From a checkpoint of a small mixture-of-experts model trained on Wikipedia.
Size: 8 layers, width 160, vocabulary 1634, 15.3M parameters.
Experts: 128 experts in each of 7 layers, 32 SwiGLU neurons an expert.
Training: a variant of Muon for the experts, 301M tokens.
Below are experts of layer 5 (counted from 0) of a mixture-of-experts language model. Rows are named router (the router's row for the expert), gate (a neuron's input weights, with its number), up (a neuron's input weights, with its number) and show model dimensions 0-159. Each number is 128 + 24 x the weight over its row's rms, rounded and kept within 0 to 255.
Before each expert's rows: a language model's description of what the expert responds to. This comes from a sample of Wikipedia text that the model never trained on.

# expert 31
Opening parentheses, quotes, hyphens and math braces, often after a name or item in lists, as in trumpet (1–3) and km^{2}.
router [105 141 161 157 113 144 143 130 112 133 129 113  86 135 110 135 102 127 164 146 116  71 135 129 133 143 157 180 173 113 116 163 123 109 151  90 131  86 153 141  90 126 138 128 176 137 112 131 110 133 143 146 135 173 131 118 116 164 120 131 128 130 131 142 121 145 119 130  90 110 131 116 140 154 108 192 113 141 105 165 119 154 133 111 103 130 162 150 137  84 162 124  97 121 126 148 156 103  85 127 137  68 183 166 109 149 157  95 119 121 147 124 123 125 155 142 123 129 113 101 139 135 170 152 110 128 139  96 107 126 111 106 126 141 115 113 121 143  97 125 155  97  95 182 166 144 140 115 120 121 136 159  62 123  79  94 136 109 150 121]
gate1 [105 136 121 100 112 150 104 183 107 111 105 104  87 132 114 141 111 142 125 128 102 157 133 120 123 115 107  99 101 163 115  89 148 153 142 111 131 116 128 139 138  87 137 126 130 131 138 156  99 164 106 151  87 144 115 138 164 132 105 124 152 135 130 139 161 137 132 137 138 172 143  81 172 136 133 136 103 142 149 173 143 112 155  73 128 120 107 105 131 113 157 132 152 122 143 116  72 103 119 100 136 107 158 161 151 150 103 123 130  91 141 157 135 109 135 130 115  86 120  79 116 140 118 157 137 148 119 172 119 157 102 182 144 126 133 147 142 151 166 172 143  90  79 138 136 114 171  70 119 110 119 164  97 114  93 149 122 124 158 113]
up1 [179 113 151 142 135 103 132  78 134 148 119 158 172 131 160 156 166 144 121 138 131 141 135 127 141 121 126 127  97 126 160 154 119 113 125 130  99 127 139 147 103 128 132 153 132 115 124 208 148 118 127 111 119 141 137 135 110 147 119 121  95 164 105 103  95 134 135 131 144  52 101 130 134 138 173 118 173 107  84 110  98 115 113 144 118 126 157 224 111 139 150 139 124 137 112 118 124 120 120  95 142 115 137  98 130  96 138 119 109 176 105  86 103 175 127 112 120 130 137 152 146 122 142  98 101 106 146 135 153 116 149 139 123 152 118 114 132 106 147 119 113 139 151  92 111  97  79 145 131 122 102  82 181 138 153 121 122 104 132 144]
gate2 [141 118 125 115 127 145 113 133 106 121 136 146 154 133 164 148 123  96 144 123 175 143 127 115 139 144 121 151 169 115 134 118 129 133 169  68  93 103 147 101 130 139 126 115 114 129 106 199 135 110  92 149 124 170 131  93 153 148 142 130 118 102 140 117 129 154 146 105  83  87 139 116  96 141 126 118 107 131 121  99 113  74 128 122  84 131 148 113 156  93 200 139 119 116 151 123 129 108 152 130 146  90 129 167 106 113 125 122 121 116  87  79 153 131 108 148 191 136 110 109 134 120 135 148 120 107 115  85 122 109 117 111 138 137  87 145 106 137 100 102 157 118 147 165 133 130 118 108 184 163 119 172 128 115 164 163 110  99 104 136]
up2 [ 94 128 142 123 159 122 106 104  97 136 125  72 126 103 122 113 111 123  91 157  80 159 116 109 159 125 122 176 132  79  91 128 112 112 101 114 119  94 140 141 168 118 137 123 140 111 120 160  97 162  93 146 145 131 119 155 141 126 165 179 141 102 124 143 126 125 110 132 109 178 151  99 107 105 146 106 142 138 136 102 154 131 132 122 103 112 111 115 156 127 116 136 123 121 115 177 146 142 136  62 135 147 130  87 135 110 149 128 147 139 158 100 147 143 113 129 108 153 127 130 141 102 151 147 140 133 100 148  93 126 120 100 118 150 139 135 126 144  72  67  94 117 130 141 124  51 106 117 131 167 139 122 113 109 124 188 107 171 134 118]
gate3 [179 113 124 135 131 136  78 112 136 117 107 143 110 126 112 125 150 184 148 144 156 140 136 112 144 130 132 147 100 138 122 135 139 141 118 154 141 112 131 154  95  80 124  89  60 131 122 142 115 128 123 114  93 111 151 140 134 203 122  93 124 126 165 128 100 113 126 142 132 101  63 148 139  93 128 127 135 113 105 189  98 107 152 150 163 123 175 139 162 132 113  83  85 150 123 152 138  77 113 101  70 133 129 108 146 136 134 111 130 142 115 117 130 105 135 108 137 130 135 135 137 180  98 112 109 107 101 115 121 120 142 111 128 131 115 179 121 100 119 129 135  97 129 155  97  98 167 133  94 105 131 128 121 124 114 121 117  92 174 124]
up3 [160 132 105 177 134 169  89 142 128 111 143 142 111 121 120 100 122 158 152 126  98 110 141 122 208 165 134 146 109 133 118 132 118 112  91 148 128 137 133 138 145 103 109 127 108 125 117 146 170 119 137 140 136 139 141 140 109 154 137  89 140 114 112 123 121 138 135 126  97  90  90 165 145 135 140 148 181 101  94 168 133  83  90 140 139 157 155 167 119 127 133  91  93 106 139 153 114  52 104  95 119 134  83 136 137 126 148 129 154 163 150 122 132 144 148 109 146 121 139 122 175 123  81 124 117  83 126 137 175 148 113 113 137 140 141 179 100  95 119 123 138 147 139 133 129 104 105 125  81 131 132 144 138 110 110 150 145  87 159 120]
gate4 [161 113 104 164  98 147 139 131 113 140 123 102 144 141 129 124 131 147 112 134 165 104 167 142 104 127 123 119  48 134 131 131  95  94  65 138 151 125 133 135 135 180 149  61 101 172 139 115 130  96 123 133 137 119 107  86 154 113 147 161 182 132 140 132 101 159 108 156 137 126  94 118 121 148 101 154 143 155 133 121 106  77 141 154 180 136 121 127 173 152 143 131 135 111 164 182 160 153 122 138 123  92 114 127 128 129 138 143 151 117 162 160 142 127 114 123 164 131 108 136 124 100 131 150 121 114  99  93 119 151 149 138 126 112 146 154 113  91 140 121 111 140 143 158 129 140 136 144 170 111 155 171 147 129 116 139 176 145 125 154]
up4 [166 132 148 130 135 154 129 129 107 115 105  85 118 150 137 128 109 129 122 149 156 127 147 106 109 132 138 141 100 145  99 103  88 127 112 128 146 122 171 152 100 165 147 116 125 146 115  89 124 124 172 149 138 107 102  94 149  69 122 179 176  89 132 119  93 159 152 151 113 119  87 149 142 157  95 164 142 135 133 135  88 107 126 173 113 154 111 115 138 149 150 152 144 162 140 154 130 136 113 108 157  98 156 139 169 119 118  93 137  86 155 131 166 155  79 126 160 123  94  98 148 108 161 162 120 125 124 106 118 126 151 116 150 131 136 143 112  85 150 133 117 130 127 163 139 113 154 159 154 114 122 196 158 115 114 145 167 150 140 128]
gate5 [160 121  93 139  94 122 168 134 132 103 124 111 124 130 126 126 126 100  98 129 160 138 127 170 126 148 137 160 166 107 150 100 113 142 115 154 128 128 170 119 127 135 152  81 145 149 119 136 130 132 140 134 124  99 134 130 142 211 116 149 177 118 131 118  93 163 163 120 132 154 100 143 105 126  81 166 132 120 124 151 120  81 136  87  79 109 164 154 127 175 134  98 110 140 148 142 162 134 129 103 162 137  95 135 144 138 166 103 132 117 120 146  67 142  90 108 165 157 139 141 101 141 126 159 123 171 140 108 161 105 187 102 127 108 146 152 144 133 141 116 143 122 136 143 134 133 149 167 163 154 127 124 134 162  93 113 149 114 141 124]
up5 [ 95 126 121 140  82 165 141  96 133 165 112 116 130 140 158  96 152 115 130 118 104 149 100 101 131 123 131 146 139 145 107 105 156 128 108  75 155 123 182 106 128 146 113 109 129 168 154 114 201 151  89 166 126 142 123 136 123 140 136 151 157 140 115 109 116 141 126 122 119  97 127 124 156 119 112 125  76 100 140 136 165 109 167 124  69  78 153 143 114 119 128  93 128 119 162 166 130 155 104 152 151  97 114 152 130  89 164 119 159 149 108 125  94  91 102 118 143 154 134 134  88 125 110 124 166 171 140 110 108 145 154 108 145 149  97 142  94 161 131 118 118 126 105 128 144 123 166 137 124 155 151 184  95 149 124 111 125 134 124 113]
gate6 [110 129 150 138  94 132 165 114 128 145 113 169 105 123 137 123 136 103 111 105  99  71 128 145 139 135 163 147 165 121 118 159 152 193 168 111 130 110 123  83 117 129 137 129 129 106 101 104 136 105  96 126 118 148 126 112  77 179  98  75 131 131 120 130 152 135 140 128 137  97 125  97 131 124 129 112 126 136 146 152 102  91 163 138 171 106  71 125 124 159 153 163 165 134 130 145 115 103  87 153 130 177 144 131 114 122 158 115 163 102  94 116 120 142 157 134 133 121  98 176  96 140 156 164 104  85 147 145 110 134 171 102 158 103 128 116 125 131 144 120 119  96 129 170 160 153 158 120 125 119 139 117 103 161 145 133 125 115 141  89]
up6 [139 137  96 123 155 154 119 151  97 112 130  92 120 142 118  92 148 105 104 155 176 155 116 135 153 103 128  74 117 133 145 118 126 118  94 158 114 175 125  91 177 149 157  84 121 166 167 162 154 150 144 122 118 116 133 126 189  96 153 163 148 131 138 112 118 143 112 134 124 113 122 134 132 107 156 129 148 106 174 115 137 140 147 136 119 128 148 114 133 132  85 109 130 176 129 142 167 126 124 103 119  88 102 131 145 126  90  89 127 168 125 105 113 110 118 138 112 129  97 100 138  96 105 153 192 146 129  97 176 141 103 169 101 122 107 123 137  95  94 130 113 145  75 141 143 167 103 145 145 123 106 137 108 131 124 116 155 131 107 158]
gate7 [103 168 120 142 103 136 131 154 120 137 131 173 113 139 124 136 144 145 168 139 127 113  98 130 137 119 120 150 165 107 130 142  97 102 119 119 133 126 133 167 138 150 110 167 168 172 132 105 157 133 119 117 108 135 125 172 120 171 162 110 114 135  96 139 145 124 126 141 123  92 148 110 128 109 116 191 115 127 113 153 151 140  91 121 139 119  85 174 122  88 167 136 130 149 138 105 118 164  99 106 114  63 137 185 135 151 107  84 127 129 138 153  93 125 149 161 138 180 122 124 169 129 151  89 129  90 116 151 154 120  96 102 153 125 134 129  84 110 125 140 159  96 165 160 170 120 109 135 125 141 156 132  84 120 144  90 121 107 128 115]
up7 [142 148 115 122 122 136 110 115 173 110 126  98 143 105 140 106 136  97 113 126 188 134 122 137 119 138 125 106 114 143 131 120 154 143 161 143 143 152 133  76 129 174 168 110 121  96 114 161  95 122 133 181 134 140 180 132 142 112 129 109 142 135 123  86  94 176 139 119 105 112 142 138 112 140 116 125 155 117 116 113 101 119 177 113 124 122 146  85 126 125 142 115 140 129 116 171 147  98 139 125 169 147  91  97 136  84 129 192 168 126 117 130 141 139  93 144 179 128 136 179 107 138 101 163 124 108 104 129 111 166 136 102 135 106 115 132 186 125 140  96 118 181 145 119 108 145 125 125 163 133 111 151 157 125 106 169 156 127 120 168]
gate8 [154 119 113 147  89 155 116 150 154 134 139 102 137 109  94 183 103 137  82 140 134 151 128 117 136 110 114 176 172 143 140 149 139 133  87 107 121 162 144 141 107 143 136 154 141 107 125 117 159 151 128 130 165 100 138  86 163  68 152 126 133 145 109 134 104 107  90 115 128 131  95 107 137 138 135 170 112 147 110 122 145 111  66 135 145 151 125 170 130 121 103 107 115  85 149 108 152 119 106  98 109  99 143 127 135 132 125 131 159 145 138 142 133  68 109  99 137 124 153 152 147 117 124 153 131 131 155 118 128 117  72 130 108  75 105 111 101 130  98  91 146 166 109 136 129  86 137  98 196 119 114 169 130 130 166 132 127 129 119 123]
up8 [157 101  87 156 116 148 131 121 139 119 167 126 151  83  92 139 104 124  91 141 121 124 129 113 113 133 113 175 133 123 166 143 107 120 124  75 139 143 156 104  85 114 146 134 114 154 114 120 182 171 145 197 135 118 135  94 137  60 145 133 141 136 124 153 137 110 138 129 131 150 105 123 126 130 131 176 123 135 118 126 147 138  98 139 100 124 106 159 157 109 133 131 122 116 130 174 136 126  79 138 101  80 101 132 125 105 142 108 150 169 128 147 120  70  90 119 117 137 155 143 151 148 109 143 145 183 136 106 102 155 126 104 112  87 139 108  81 153 101 112 126 135 112 125 137 139 142 109 154 112  94 126  73 132 143 144 149 153 147 137]
gate9 [129 129 128 138 116 136 110 130 111 117 109  96 108 134 156 115 140  85 135 120 133 125 149 128 130 106 154 169 144 150 115 162 171 143 156  65 148 126 122 125  81 128  84 110 137 168 129 140 117 152 149 125 128 143  97 109 112 191 134 136 122 148 159 143 127  43 127  81 146 134 122 109 114 106 116 138 120 138 144 119 144 120 134 120 103 141 142 115 160 147 167 111 107  80 169 154 130 123  95 143 143 125 192 130 186 145 157  89 143 142 159 102 103 106 135 121 137 151 101 118  97 127 179 120 140 173 103 104 101 129 180 141 144 108 111 108  93 122 143 163 113 149 112 130 146 112 130 134 113 157 125 146 109 111 117 163 116  98 128 121]
up9 [114 120 111  98 139 119 126 122 124 133 118  72 132 122 130  99 129 138 117  95  97 136 132 136 134 100 162 153 138 109 134 160 137 185 145  97 148 140 135 185 132  97 109 167 153 151 124 129 114 143 124 117 116 103  98 119 125 162  92 170 117 163 165 141 164  95 150 128 114 132 106 114 130 137 118 124 117  93 133 114 108 148 115  96 116  89 118 128 143 123 128  96  90 110 134 156 118  93 116  96 140 111 172 142 129 102 129 146 151 173 129 142  92  96 159 141  95 127 150  92  94 119 171 150 166 145 144 128 127 108 164 223 125  76 149  97 114 126 111 164 126 119  89 135 138  91 130 113 135 133 115 132 112 114 137 110 132  89  95 145]
gate10 [149 130 119 110 141 113 149 182 130 123 100  82 106 126 122 113 105 125 111 101 118 135 157 146 105 126 170 168  69 106 152 119 130 112 116 156 103  82 144 138 142 134 113 159 153 147 143 100 160 113 141 126  81 132 125 127 133 130 135 123 109 113 149 149 107 115 183 149 159 143 165 115 143  95 144 189 144 165 145 142 174 171 130 118 109 110 106 120 115 133 149 137 115 124 118 108 113 131 108 136 114 161 160  79 117 130 177 136  71 117 141 159 136 107 149 120 119  95  88 144 122 188 157 132 104 117 135 135 112 153 127 144 120 125 141 135 116 158  83 143 168 111 143 113 101 145 133 147 119 127 162 124 108 180 142  99 156 160 149 106]
up10 [162 140 141 163 115 132 100 156 109 132 142  63 180 123 133 167 130 140 139  90 138 165 157 116 158 142 114 138 124 128 135 165 140 155 122 102 109  82 140 129 155 121 113 149 130 111 151 158 133 123 137  90 125 107 114 139 153  82 170 141 126 146 167 155 132 116 137 151 152 141 141 150 123 136 140 124 131 177 148 138 156  85 105 116 161  85 130 118 172 123 111 128 147 156 134  81 118 114  97 176 159 141 145 157 124 133 105  68 150 142 129 156 102 117 155 122 110 124 102  79 139 161 103 139 165 121  90 154 108 116 119 144 139 145 113 131 151 103 137  85 149 111 134 102  94 147 112  99 136 100 130 140 139 176 144  83 101 124 134 109]